From a checkpoint of a small mixture-of-experts model trained on Wikipedia: 32 bilinear neurons an expert, 636M tokens.
Below are experts of layer 4 (counted from 0) of a mixture-of-experts language model. Rows are named gate (a neuron's input weights, with its number), up (a neuron's input weights, with its number) and show model dimensions 0-127. Each number is 500 + 40 x the weight over its row's rms, rounded and kept within 0 to 999. Numbers have three digits each.
Before each expert's rows: a language model's description of what the expert responds to. This comes from a sample of Wikipedia text that the model never trained on.

# expert 30
What it handles: Year tokens in dates and tables such as 2023, 2008, and endings of foreign names like Ham-id-a, Kinca-id.
gate0:511487562549516425465554535553542473545548464532472435540483561466495520450521491531528533468474465483471547546503555561456491461436498447535539483463507553537485553501529528516544528531525424512460495454467460499576548481553476568455531521496529460457519481458474397520479443532507492483496554506536440502512456493509505537562524425434540472470527513490473370506487536454568483491536
up0:503453539473468477461574520520508499450487427553432457518592503439540532544487537472540538526536544486533559504459510562447568559466472413547548509413444500438460571458468543541495465471467520549481471473571488450487559516458512533482524470439564460492494478500567416542477532455491451475448505461517518472484517502543543512510522485524558483522516537484528467480460498458503458472567
gate1:563532511547451428515487530540503568591465623482528514522519495465553451529500501422447472472462528448528517530513486466505516608478570466401462557491492497531500499505496474471529461498529482533500509431477467448526520481550502590464570550519507494542490496523439459512476457478553512509488494497523435506448538541489567501567558473475459484528579506495474543455528455494467550498515
up1:558515492530449518526480566547484515527530547460430523507534510463509497525536423507488498502467489478549536499499480547508408502444586505545553492454558532500467547527519445554468519539481487441538533501469502553581434572470480497562533469477551467531515494535444441497510492436452523520513528424642484454516524499529476556535548528467455588506514455464511472464513537474529511474459
gate2:518481403498545498504525564509537492562496485532509557502511538506469522559451546518540495462545519506497525506470511496486532522384530461443508456477559497520465501508500492498482481402542576519496494493537451511507534486517467496517516506463525466560480514497490458544552454465490470448541498450497520506410541495537527542485467428469508491458558488543522522598461523485611642577492
up2:523620529494478507490521493514572478540483475465492525514448534552493553553542528489504451509472495462473513511510564545460434567463496481541472507479446486511574504459499443438455498468570547468420474472537491493515474477490550531463517460489510373429530484544552453503515488528564478415551495524483519526469496558543405524515505485423468538475463518547520502468469494539485505406498
gate3:449518441425544581511503489492494521490478592541479535420484516522449491513545565541437472497583473464446523506493544493493452442441476574555505510449494515493471523435424488549486495500453466434509481570468555507560486441542515443507474461569565524480571514516531560460511524539509472437551457485463474479511465549573511493514439489467515521504491523483504508512463505572513553513431
up3:522487482502473450508552541534468537487547534493426460446519522488529497586482540571515455542479460494567476469511543548517503453504467483451510498409477478420529518503506477531510510537455535466458521505492501500522546531586554420483454523565514500510526406508462473518438511516463525536506520533514481527539582547505542509463441431532461509517441597413439501582515508439477459471480
gate4:508458608478512550493540512483501508428499503558504439478499499463516516467561514467526499475391466518568469439497514496500517527534495548506462513505533473533520485496553523572532522483465470486429497528442428550473537532497516422469515476485454471550417501515532519526560472513514457490595503490501512522528533500504495441349429539574527498473529507547499497447481545519491499424556
up4:508505459511459498502509513463594533451509447570513528499482533549454544514489574504513473480527505504537556485481454569458555491533492522514520515563533462520535510543425454484531535507501606507466474484519534488567511551558533455440459543525465511498560455503550552490500436514497522481512408465511452485505481481544435541474479510467509509608565530584477461609509463523469438472476
gate5:513543490478441557513536545434529585518527552447520467498454506578507456569497574533508466449580487516526508469503503487447437500477522572495489446420556501537506496503524509484460506468402570513501486478529435497523519473525491494466488439437494508502435528540450479456602471456528480508508485535539570486540511485486472463536491532516492549514403516550514533424547482541510577479469
up5:508567537533485516526480465493530583524450472508539513505524509545472464489537499493518507513430587455488452440482467442482391531483561442474495467499486531474564547487533485569500499492454498505485546542490463543464547429499505514468601472523402482461567442542437501521528502507512517539511471445535539386518454496506488432533545487485530505496447499545534454453542509564515568477508

# expert 4
What it handles: Mid-word or final word pieces completing names and words (Kra-ke, ra-ft, se-nd, Wei-we-i), plus nouns like control, medal, support.
gate0:445386547458497508494552500480508521523610536527509472449437530426514478509553492533540509475429465533549469549494527485506509516548463504484476506486450499562586508579514474557426491470515486528546467487402505428506533407560513549492482508520531493498439454465495503468467561505504496534491476533542454463487522447424428466480485488480483518571532474493535492516475471457521441521439
up0:501496569411464487436501557504522482510459511463530503541557479453499461457472501480501509403489454473495545491469413534527475488483447467444477485465545487389534513499554558537496492491496544506550486476556508490534524548525508481471510553493516529581515460467509486553548529516518488481494524474483536501482417426504513445496485564517471513570532499478516541415623502571566506512587
gate1:464501513431468476494513513518515586550481411419406538486550552491462486481518489502501515474428464560513459476547515535529480511479531416552512526477522427523463524482492432463464527524443565463498472505536457465524494544472554421549494481602471538503475441519534472503460463473540428457518509485514478431528561476558563496540507569533502441485478544457526492520513486583527486527485
up1:431514583572481518513551518456573507510494499524530480484552472499472480471414422551461490456437499499485542482485479513446464516558573456464518586500470445512546539551475496588508569535535517555446566430439499443513498450456497517455550451519513453429480489533493486498556476495534469436491453542529446481536516520490543480442564540478464544453481460511548507485537452470516516473515
gate2:434502474512477538457436537503475465502510563532503486510545499470488530485502504460491460530455433502492491424509476461514479481484527501487532579559510465557461473499452533503468515533447433423536535514479458488503424535456458455545550467447481437522507575528486549454445521481525487527483467475480545573489544440523503478514540527490451449395469462540555517439579482536452432485613
up2:573468533481418530485497489540477454508534551473432522420483527482566497517545584488554563492516466467474461506475530475555547395565431481496487555514513512520518490417543501428500440499490537525476527526447417527499467503522486463491504518497518515494476530518403460537492490433447492530468560461490489402477472548544538524538464479510469472429501534535510495502414498474517451462547
gate3:486542501485469454507474483475427500506505439471547554418552514502465475494562481496481471542495427524431559430551560466508492506452548481470457510452482462464551510520513495487516542514439546555525527510500511443544505569388413448404538524495534484525488473436497538483472516492516585544466581467550483456511464410458499525574519540528512503409496490494483530475528483489495504492508
up3:516447553508444485466581415496454497534484528534526465473439520529481515485486489497551496586543490505503540444434531536480567476518500584510458481500541503584468523373499490432521507500512576469478530494475458418519485577490469534500508496447537501471488500449449507455420440517489516510478507547488458504541551519509498566541522435490481512497469433457490518460512506534512608439495
gate4:570509532522510496514550471536442542544490476451562432501584467491513511525529535482578515543454545518488496509513499498559477512529507535485478448427488526533518461451491553487484480481495538573526537480434468543500474560568497438510459492515476475499442440550517511470527573558521454562443513487429543531443526541493451483523406529490582543551477484463483518580448480456500509513400
up4:525519450534475497434496593459434488527441506478480489472532513508451423472503484564494514526409523443505519557445473464575468496512515460418479504555473556597560484469538505479478623520473477536448543476473484443449463517495480490482475554475504460460487485489501482468524540493495465504494539446502482535438523415492525505566506597473525523515524427508583477496466525474492537512540
gate5:540550529506521490504588469549508449536535494480594482515465548583532504535445449504430542440495496504501528500545491550522478470535506574470467458534542492471470489544438512495431547515459476507489532566515478520487430487523481514429570516537512525466525611456534564543561505474497477540496499500457520518437502552458531470474484570528624539543533481471529511495544483543519540466446
up5:463473477483529439497500518549543500454514497507541452579560492507543520440516497538514412444508495523441481471498493495539496439523509548510459533551464524577404465475513529511484483505542489500510508443487502572552489501555552455492459467482544504426487494566488453494521412468510472470532550474480479511485528490476415510476550400478437529416543577411523443481550550516499543475531

# expert 2
What it handles: Word pieces inside proper names and place names, such as Jerusalem's al and Dulal, plus first names like Henry and Thomas, and list-item or table starts.
gate0:569456475533497508471504556482506490511535472527465434567513534434502475469539559587503535500531578531534486550491460508464561514478523566477567493517549547506405501465515493488486531593553491518442557501473539459511440472509535518434498516401466470497586469467513486470442548518527480450479513591548528477511442450479484494526449496522548483471480461482481575525496437565524514457489
up0:499498478480424496511452489509508544437503509526475415524515553523509481556524440504514471418545490466452482548510508497542581523501476501533499493519541534575405532479543524449540487510539545519544521492561486460457514568545502469500540554426441463491523553519472452504445496450541390440497467561438498556473516506479546409599503499541515474459536490513499511532538460481426500485484
gate1:402534509538466539510464471443574533594515512529416517538561470488556483528518500526550490488461517504544526514485449485507509471479556510521505557495535538526516483556522450564480519502469499510465522427429546464530466434488488486428522459539547477495470516451626553559531467529579486457465503518489506454601508555517495461511491511479431499481556450530491434444439487513497514505486
up1:514505467604489476538463498545513496524535563525471449527501561441493528548494511453497536503486475465485546458474502526451455464500542427495505517504460514452521470517523474475561528586555470502510577496423477522513487440486469422460522452514461485569475452533426523516494511468474519478542524466456408510449544538535483585480472516560528491446451510455485505532430563447393454541510
gate2:472526488443435505528542460507499480448488551520555467483550532556502480575528556466475565491571496533540467469466487471478467521504523500522476496534499460430517498535539482520475484528506451602508569525496365541523441411454474448521500539426511560523462514497444472566504493417488498438516489524489464598506521512486466545527481517467459487485463504509473542507517513456462527580577
up2:502473490471506466533513491499428444532509529521542479486531520464476480532475522470474447521478502455502515450526511483480473423547500445527501544477570512484509534626499443587459506467450476449500496611481453577488469492510488494513541476556526504478518551426534492510469566479464476498502518514522445550514484417473472568440586538501482517478487484576480555500525523438572421551565
gate3:566484498562492482384414503562499546469489563468557487483499483502460511484502535505521465472531533476515548457453520435500527487498574517522491502457393492463488481516560436522458572493528398458524482525444520499503452495546530406503558476481507504501511508484517444510475590465462522509553517502498498486458561487515514500442495553521572444592452461480521540504572478532539463511482
up3:527433477479530501506513474555472508490461501468480421501544472474471433539499503524496511524514447530547497535438537446490480529505526465491498549417514534475459432515520477520388494504508469589526480504504574536520420501462481514505514516406420534437541465425510422491523541460448533432508598448482538463508476540496481479475504468446473440508533535437549498497490535475559485491576
gate4:508509533543519510557508518498475543526526510518468495442535537475517584525427489516464503460507462509556548487506514515552532525553465420477510409492538552541478482550544387513475560546460486438511507501449452509419533441421458547506563497546513453479459500515465479466554534471537529575455520432556468470432533478462549462513485537481508562439438489511450558486462480542504507477532
up4:390511505495496537510437565515513521547485487548493530504516440438498513482490518550510487485513535459550569514478500520452487518470479470487563573514532474472449423506459500582420491527543401491441508572517485469475608466472534488487480486456552481535481536486555514590425518471520475570455494549502517550467529478493512473535520554493495443470493426486511455485534444489524534528583
gate5:428492540510485494497484468518489482569493516561430456478527471503472433487577483489418480478446474453496492492504508443434528486560520482618504479489531540528480500523497453453554507522446450494499506468544538465545535548539491448524489531487513522447512544501472544496495495449565423479483526454493528484562617530509498511505484551494476556536555529521603564521538434561463433511549
up5:424432508502516467430552479425478469548478463516536437485511489521518447462541478530566460482479463534528551479498552518526557518555554462552454514549444554479468450529527520512462475480467487489542575472473532467494464550536519456524505493503462547414491492470438458450499540509553472450531476510460518405548543546501530523524467557583493572516514471534554426443567524460519455488528

# expert 8
What it handles: Word-final n after a consonant, as in Born, touchdown and Wellnitz, plus Nordic letters å and ø and name pieces like Bur and Man.
gate0:446529539524497503496382552482525502532480456432484467479492470545475502508471502490501524471521483517538514490503457540483461531414566542535548517481461521542469518446560514457500464423522604512481481443528478498448466544554560542596435565514549512491443459530501511497469509562566609449535554486490535541560501513478511529525510504529521480548571448459509459518539539520485431506490
up0:488520442527536507477561561477463510555500490419503409505532502497516468526417469548538488546542552528451531596540448516499444454516492564512496533477460513576515463465514524526538511536412493518443496500478509493419534506470566557494459503495487521518518471524564565475467523504493440552559567486488476405456497560568514546449463530436517432517488559486511537441479492534521515505515
gate1:444478487492475478475538515516423540457471530472561484543521512485518532451491497578591493407514486472523575481473514401491575508504468523406463504482482496517518477413502573529507525504480505520499524510426543441484496490466498481526499499501516534556488460523455503497521467557422422518496465467481503443492407398514494542579493505492455445506545492498524499538397479548534514476524
up1:507488528453440541575539481449499455455514467502465471510518480568525476453512451594553523468510498520551504520472533516504499415506458530462537483452454550485491496476526563549468486459546425489478538414439491428531517499494515489471523548464519446521550419457522455531490496502440473511501526408540476508516444511445444463489528585397503454466507563523534526490439568536520520508526
gate2:478577488466466502522550520482535523513493531545498425550507474497527547491509473486487530491493484496542512561430483512496501541479429451493472513514484481452462483522519484439484498437661520498522598490456427475477538483422506506428449494552432494511496440543436512441528503475550474472454457506463547501417426468482454542482435524434458482592496511484499516467464474519500527470503
up2:472527453510459526556555520480523549479484489534488531486512501575496581524458481498510485466456516491524456492483463523561549474480445398520488558495513514471480512403527491484536532447612560514531541465512372472492596481483506492476429503492507554495481465528482523506531459481517476474477448548473485562393491502482472536445479512470437521570511496549535501455487481527532584462539
gate3:505489527495478521490463447525526570421501481440476494569507437449553603464510443485503439465473475553522448470446496476514578537495420483516567404521488481540502518459525498529532517495507494481492518392465510441504515475443464528531469476506472576495393490459473512482436490490486503513530529462545581508506551498535503542535527529513534492573464494486517522538576431498445486495443
up3:498428440460484532512500491518536486429480489448492470503490435489505555466510467498497496458531462443530506437528524492532497468548511413538553523537492471535512500495527505525534481495485507559502511453479490526520524480500454528612512526501414543454434628510388542524385498465541543486479526528489453554446530551464510488505554456541459571464505509547445495509545467533528539496451
gate4:566390461466491444440517525511459557495486488479492505580512498482510523482506510455508509545504505442535395505465514546498521478571513504486539445500528483507509451508520454539541518473484464477476424469544542555527531584562509449510425526513511496564531563438454506482443569431454542479519514436491510521557490489534518511444546489563452492532550491558460444435563475457526521461537
up4:544449532523499485455487503589529537524518418486528428524493477454538520440548475564547435461467451507496494525452525513573462432574438551457468468498548637571473515482539520488500467504538459465525555384458555460515483505490498456441500497501509500492494460501525517520507484468448525507486507497497474496420503440482445590492558448478482505473502526498474533449507497540502457537461
gate5:507554516478493515507452489510506520531507532557516422501457492470464410503469521464477485474561527479475547426412548514537514552500433578486492465508509565587506540532533441515582508557476462521478553451465476488457546458466510482522474495452549549560473540517530494523500453545507419522540515584443546546435524539468505509516456603517499484504475563498563553440482509490467487459479
up5:514502537521480483548534539520406479532500479498428553466458474472443513455491515481477426456489498448559587540544532494521511537579471493490477526435553528543533464579514510543470491489461476397470512475500477468469513467421470498499563458459556476445501497449517507494496574467490500525502516505542552473562440518463522477508553552453499520444470396516574474514573506516562472557528

# expert 50
What it handles: Last pieces of place and proper names, such as n in Devon and Lisbon, plus table separators, zeros and years like 2000 in sports tables.
gate0:504533474495509549462500382528553579535514493496532497511537468538473494499493546474504467560551502539568429478499505511535467560494411504496477541515486490474553490510497457480496493532507525458532570580561487434512553528536450531554492460470455506522458573515493487457492464519527532474463399547430463490550516513458552469539473462510515505436465591525505502411438480444451456513553
up0:505521475504501531501452485499399564428437537485466565460502494498483524521554475524561525418506556514475577471454513535424499537549496494507481504517515567513535517459423549501556518530442481491416501537489576512574502515478443468516501435547500541580514509500522519558519560469466476468414489512535501486538517529539540529477518476486533484525537564552441473462428431525481479554444
gate1:578486552499541491511469483481495557516470393443511438532498479470410488545529469477477519513498521565544539427432573515539536499526434418463525493563532534575508544531477459515554547481531494478540525487460517480533525510480422434553510608506477536572516438498499465568472491540482496533490508504546467542515564520512456501559553465535541555502525491529468433524516500480507543506479
up1:558477480564479528465574555494585522515540445470555511447558493466479451568543492550516533587544525484514487469539445442497446515442536538470498407505493483464500494491480471566479547510503556477491512523487466572578486484447539466540603550592528507471494531494431539536587507462506480507556497480526429548445488519507523495490511448476530467485452475423494508510496501468526478472511
gate2:513510444554530499559477504477469536449489467524511462578462491477456449480503459553488511456537487553498422469489517467524540584549524467458514535523539550514457570553468502508473501479521565541469439524533393514468507518506494531511555433540443478556460561461492499460563501542496523514522499476446464496500447514524449494539483459459585456565567483449546451566489561480478544551427
up2:501453505459524504524451518540421568510486573507558451501521530498444451407495547544501441434533478551556474402516425518492505496580530480498499516453509455547541493533455507540423452478481526508510529514458475506469530492536471526519494455509556517499498484439539474392502489520485571545512485523496460499489516538554502483516475411489510576519495560507536465487540471608441484538450
gate3:451497513498515498513515489475481466526522399503444477527442498512536492499526402466484507488495438569474405481474484497526537430512472449454528506479517469515549507499535576464542441501434489591458482433548463460500542550456490520508475453550513521498462571484491510462481475398480519497467565389537522529472531473457506512571457472526523470531427527495497522504549592473547476525534
up3:485542489501528521584528446443464538538515498510553513499496495570498528543527495467557475534457454505627536505453496485424535532530532555483527504522513489524451509477476481547548509459520451508512525534519493493484513476534503411490437429469535599528536450537533476516588546448490508479475473493556440480542483523463486501434492516435427531498512538457510466538579524543587507409477
gate4:517524496501518462540539503525450492471486560500503514483550556499487495453479557516494473480512462546527529474533463517530540538593556514482457523514571524549483434475585522492579493533575503455665508505501431486461491572469484468527500497509494469473496522434463509496513445453481567384529437530501442500495441485454554478425494523471502526493476493504536501550463496433482530463528
up4:455496486491467543471541500474506426484526518507469524528530470516526535486458489519534541573466436563511519545450472453473569559478466546532543535478469504471448467478571610601445466492529480512492454433542477503439474567531532535438505577480516493624427486457521505551485495468499469517487477566518494518547534499488519482467500565515497443544524533415516483476437485490503526470455
gate5:426470412499506521352499507494565461471515542545442523487514482471506536522529449551509540534495503472521543481510535552501502480511478480513485511537490516510459550434515564512521476474523502553463524500533465463482525517529478452513632486579412518606546556527494536467514520492507528442522560402468463473439522439449494510501454478467518489466455491499444498489430494499520511535513
up5:491587405522500579575488487543540536507423538477533493523457498582466553532517516483462464492512518442562392546447454465486497476477538571485546497469437471523520506511511499511527453504522488413477489531508489508560453481496479538569473490418562511488540487493455507524513566537480482488560442523477524506480456496526489543534445543549553524450594518462532456554455527510519546528504

# expert 38
What it handles: Verb endings ed, d, ated and ing on past participles such as unexecuted, believed and abbreviated, plus ordinals like first and second and recent years.
gate0:535575560469487472511480492451481517472462444421541604498471511491436519561411533392494452489456494531553489529527467472568490441457514484485503482528511496457462524570530499550558539465504450522426479546528510523469532515509481494495521486486485415457440456585507469516469430510496513482505530464483485481478527498522520477515511478519496485478526542503500617451505425524601540455532
up0:492445531491426472531515456529587428507565522461524541512544487528506516544502459557550538481375466530446534487548559557477463506580524564568515497508467525496531499455524544479408508551461532474559451488506460481478494552468472418438522572523499539552503464534545554442462534519523502536479476495470519519438456463474447493520468536539523537513511469448486464488504525548460497466557
gate1:565495566473519514487538468482532440495478521555484432524474533479439528469505454571551498532462541477466516509501494529493529448565436501583454443519508485487498484513491593524469522583469517490557466502504505532505466478519530421488440440468385503472545535582513458467574424478490547517495549506426445458520519524497514512414468411506507546471478523438479518491503491507482467556523
up1:565505528459462462574441504556447520510511512546410476479490517511499538490507548534451433474469456410521449460526483473537518553487439529517443504455515502501544569517517572543475465448511517547480538470492454471513517522429485486457530461484497501523534421526541541512441467470441502478382551467438487462505512513566465509523566491523510488481465541478398514567484525493559468536557
gate2:513532523421508474513485445485522495497483500473483592547499536588487522560514506492518566567554509552552482490507488502520516462476463539467480478531540482448568501592526476480482541442442454529486504482458463573563465467539502461444510498423552448486460513522542448497499543452490472520503452474474506517498577480568445539466552475500499439448496456509460524563428580551445583498473
up2:519549484458492421528510442492507540484485505517467535417508493489555464523501489502467447504516414521496514482558459448594510546475429501513447452557491478503497487531580451547482441463478476510446434542480452512442502556412537472481507475572492506440505548609513450473452510483510592476539462530544530470573477528484502519516551520523511514473480447506542538514534568535518471424525
gate3:528452506552528488470516489597503527477530518530400506430548523486437507552503501502441468434500525454491529560481539530500492550418577531544505460470487543491528486511551493564454489483451459556467526511521554562472451484549597485564446566514539503497536500424540518497582549495506547491461530434532456483488472573532501500468505564490445464484474465484511506515514492518524535588454
up3:560502503452547483492467441568483542475543452487541461508466491499528421502504519493543431465551473487495488522455547436528453473430497570518521485455492587517503473465440521417549402468494517553550447446556491499460526547515525534561506468464479468532520540502349504540561529520501498546495497515511541480516551491490441471493412488467491456535474523447539477497536485511488517544456
gate4:441524576538482516504508453437547508456526456505401525487457529526459472560521489513541504444465489447540483528472540482593542516511463527461480420493507532543556471550526484495527536480511502530548477509489479495419522519501458445543504513473459555524522530511349485510565482520473523475503423544515510419480398481489493522474498523463545495434422441522498483524457515466518447514472
up4:566508517531587586478445506505429522582515470470567485493466470490529539476423484553489512508485487526491506523532508525451422519446581453563542539453525477407518502537496538458533436574432540541519443457552446496544519463456460557461513444526553487504464440519543492524516544536500440534515475487476533535443547468454515482541459490574520450513507475474452481482520494516460524533530
gate5:469469518517468495440533503482547528464515490517476514485456474538488484515530466484408411472482475468425476484522463503482412482514520527506454461548534516576593499500580474496501483447524475478502556433483514535495466468448525536475468542511409470480455489547456525456501511524467571457513576536501426525478478474526478474420550488536485503455544452571602475446390493487495475491502
up5:489522607570463474474473464522527511565521512484491501500523484504497495497582483594500488471460568514508542453491474446427436543494541534504539525507476471489591464503512445432476481462507495473405516484462416476526512570469534556525481542562497575545441390466452461491518510510438564489500548547492478500492541504509513470527496494586452466504488524520537504500470456431455499528530

# expert 14
What it handles: The middle piece il in words like retail, available and sailing, plus year-range pieces like –19 and words like early, West, East and Great.
gate0:441474456481554517454537455465456518529492443464446513506499511478483419530506512446456522515553527450505474530484527519440510451461495489456514613509430481538486484400522505522471483427525517479478481536526550488492543473580537529492464454518490541539446484489526474524486590532513474539588420500463525565539500499555505535553490522527536505553470457463556416487502531482491383528510
up0:491474501483621488501600509482429570513438489475479469497534501535459473507452519467453499563493482485558474514508507518463491443462556547545429612474485490483515492514501493524519491493512491462464452469414509510444440514550481488489427389504506589534524497540523477508497563440512504563522481443506505490590524551555472576495468465478482509520586516468460512471485543521512514499492
gate1:541534466477469541502466482535559492479508537556508558470507535457442501478492443489523555457454501521531521463479398448493555483509470498509427472496484477524426502486440503508449477474499559521506534481470498518490508450496504526500400565530491542500418505539518519466441484536471548535457394489504462585486488469507447518444574530533511453517596464547497487520514439586472565436549
up1:544594500457499476506455515486480428563522498498481527504546499485507442478519579441520502554502506428517486424495490497504527553459481556524493452501529462455491500437524429496537594510483568458452572466535501534503469460478506491404485398459536489544438454554482525536415486496530596464498475449553517485509498428503486542477551513472449523444510454464520459509496547518495501448499
gate2:491459531510533522405460483463596468541563495519531535457447442559510555499498490476485566499513496415536531473503539488507390533519528476524477418492500534567534533481523539505526449492561598568555508467564491489566531491511501507528477452522496419456567547523487450584503451480524474501535529536489504509526517594481475524474517414502484525536520452528510500483470502429498507483497
up2:515548547494482586562410455454541482516563575446541471484543529504486470538573519566465538445493497539487470573537471528509524537512481500501518513470530532530492529497515511421470449507443570476454493516543493538536506514464519512538545454510513506484508532520502477434551491544448403516505473477499492531406469519501459512510485594512513510440468623453527480461596503517536512465524
gate3:593484540477512491447475464535536519480494489476503490477493507574455502494442519536539577515420534507533551590425538535456501534530514543469462454512519526459583547567454514472518546528499500544468418528431494547570606500466476528470526524530566528525561477545463497519559541526472556503507485529475505464503512447534466458460508503498500494437510507490401564529489477524518571471537
up3:460499499505450470459510507464504487461534469525523478494500489589560517522527556440534490525534518509419496472483460539517427543434445501489482495545546486515413513494436466485565499507496556516477541587552520459508501532511512458496513440534401409534489517581442495568456562501478521551454500537532508495525482504582550446504454395499511500508473529464505590495489425535492475495508
gate4:473445510496554508549547546544447531533495554524418507519545542540495562520440521453448484548502485483483516584600514475489479531469496505574462519478512472477451518494555478483477496503530529447508454528516379458417452521495520484540506494535490492470502552544498510547550517532426449553506441517471629496534540513536513477517442416474543516506456442519538504523549510514442532509491
up4:491470496595497488470517491493535459518518445474512479509453495486487476483457469489485529503400463508512514464577508477562437450553509428534461479557510517534457434500499484498436481501560559505554526534593530476545520481461479515484440502519516468454532493499605447512493450444457526561523514472465470514396475520467510495481455470456456563467503453501525505423569474523551516413572
gate5:604595528492506416541467427539522503453477456482487542545512468476476539467521532491522570504491464480530463546486536478491478540493500466523505575475390542497499501471570527485462456494503485478562468514483458543512449487514519490525505514466459545441392435522498504547516543502493509513453496493607480495500448481438459481498535553514465451571445485490602516498449472543486514537441
up5:482509518501564538554506515484576519513523527496459562496551526469519513545461487517492535488567479516462507506515452478545481521478461515550505489524468510455450506414555504486430475469482511473468522489478470502451507588465466470520545587558478519483509468557480503519453498519441539560417475510479585552521488549432554537527618420388520503488493513431473494493518552475501570541553

# expert 26
What it handles: Inner or final pieces of derived words, such as ion in reunion, ti in Advertiser and view in interviews, plus closing quotes and later, again, first.
gate0:472518562469502520517470530496471429477525534513524538480501478497488500515552468564512431476519475583538539418471496446461544529547425506434475503504485484515425464453472495494506514469478492552480473532465495533573574494488459502537494465467461527528517554532493548509360444498528412418507509520461507473454481490474494534533588479503496443575546580462471430532555478514461522519532
up0:514490512497513545468491468551492560524490466421537506455464504495496559463410535485517401472456450529592459547508488476495558459463536452403511545420383438579465477539477531484452535513436559513506511504514512453473467483511458502469530536512472430476494435512462489530498464523406479501449443482528508529433482468515499470474490489478521540491450544525519505486446483530476484545437
gate1:516567522560524550509555454487504496520519475557463509501435502555455515551484499482502592419490489471391529484579569490443428492487454441536496541505478599484550539526503514485493476463576483525450464475523449524494481430479516539509500492464456545465504558463503479456496488580546479501511453479472469550530573566495460455493562473538514473507493477455532461570543476454471456543467
up1:484494473485483564498502486467487551524484551442462484439490535557501507494431494474458484489475473494511452483472504454540454476543533528380473493506590458459503489522511535569446496416525515484566507484534583478398517513495474517464457521526451469492531497480444506482563545463465428491406522458471440594463513542511435397469511538506487495477551571557505485487470507518486492503538
gate2:451469548550526546501478441495511498567556464497463460514516517453541541531527459570513545387510539504491504523492510533449493491474511503541471564470535530431474513497489529489486414515485505521469450501521550445420391570479539514530531556542505490430493576535498456489498510559563473521495552541546468476561489564525500478521486480458480469496523497381489560524591499456504521494519
up2:507472452456443430512555493512533540481415501560499558483441540524466473565509486494434496465450518431532510490489451477482538489429486455516519482462444496534485469498537492468456565483566517484535547538454535570468572470557535549487434501526468534491423466448473420518488386479526472456536449519506512551502458514467533504507475568484468458509506462580517426495425481525499514473473
gate3:506523487493508462478534549462524504422453477550555621448576467529536553520470488478440437530543557474488529556517508506497500437517449491430546596435521463491496522574424430617505476480596465456520470512497458503526482532486493549526486451517517502482556535581513522498422472500459493516511440490515487451544466506491479550508483533501471487489543448543523476536501489498495506461476
up3:553458439498553462531514533453508555501477484518524522458560526493472516533457509516481410545533549446520505507501455571526450455457402523486555488457645475460472583518502490585493426467488505509523510493571443493470496525425529544547547473493570503496531476579516491456523420502483547520487487491475474460497493513532568504506452469515447456438526507487543477509544505524493561493499
gate4:457469537513495427546518472532482526467513465514480598517476488413497517504501513471545469459430477536528458518425491468494523493470462552477478526545561581496505445484475452484463530458507476495513492445551511547506545526519550441482522511468485555556505430519537488407517467503475590468527424434524592527549539442507450574537536463454489448456473483542514423469458523486520537547489
up4:433496562506568506460484534553506493485557550482501498556529524408575559488496543478505529519439495524488464511506463549541519481450524525541543487500541544506442492508600500513498481553491465478510557442557567510502449521503510482409571536498484578430532493474548524473498536439515571541536557469546485484563488450535478467510462472501413521438439513469445491449526538476525548464540
gate5:477445544547474530482588493506466398541467496504500510508582504589427470524502538511514456503518440525539517548506536464565482523467493499464465577459444421471474503426443524417474500549496519546518524451517496528461526493506543485509413549474486498493474578521501523486477499454530514541419509511501507536481463440400477476545500509526501504525509529490532628503499552458466471471495
up5:419454506491531494525549410528543547377460466507478520516483504446483470620504516546510539491515588499521491438494546504486502495488525527549478504480546587479472496523500494481465454435511492535485486556539501496425571530509481506476501541432413520524511553500494482460593440465478486450475516411492507466512468526511452521434483479450519481464497493511523485519479564491437518580459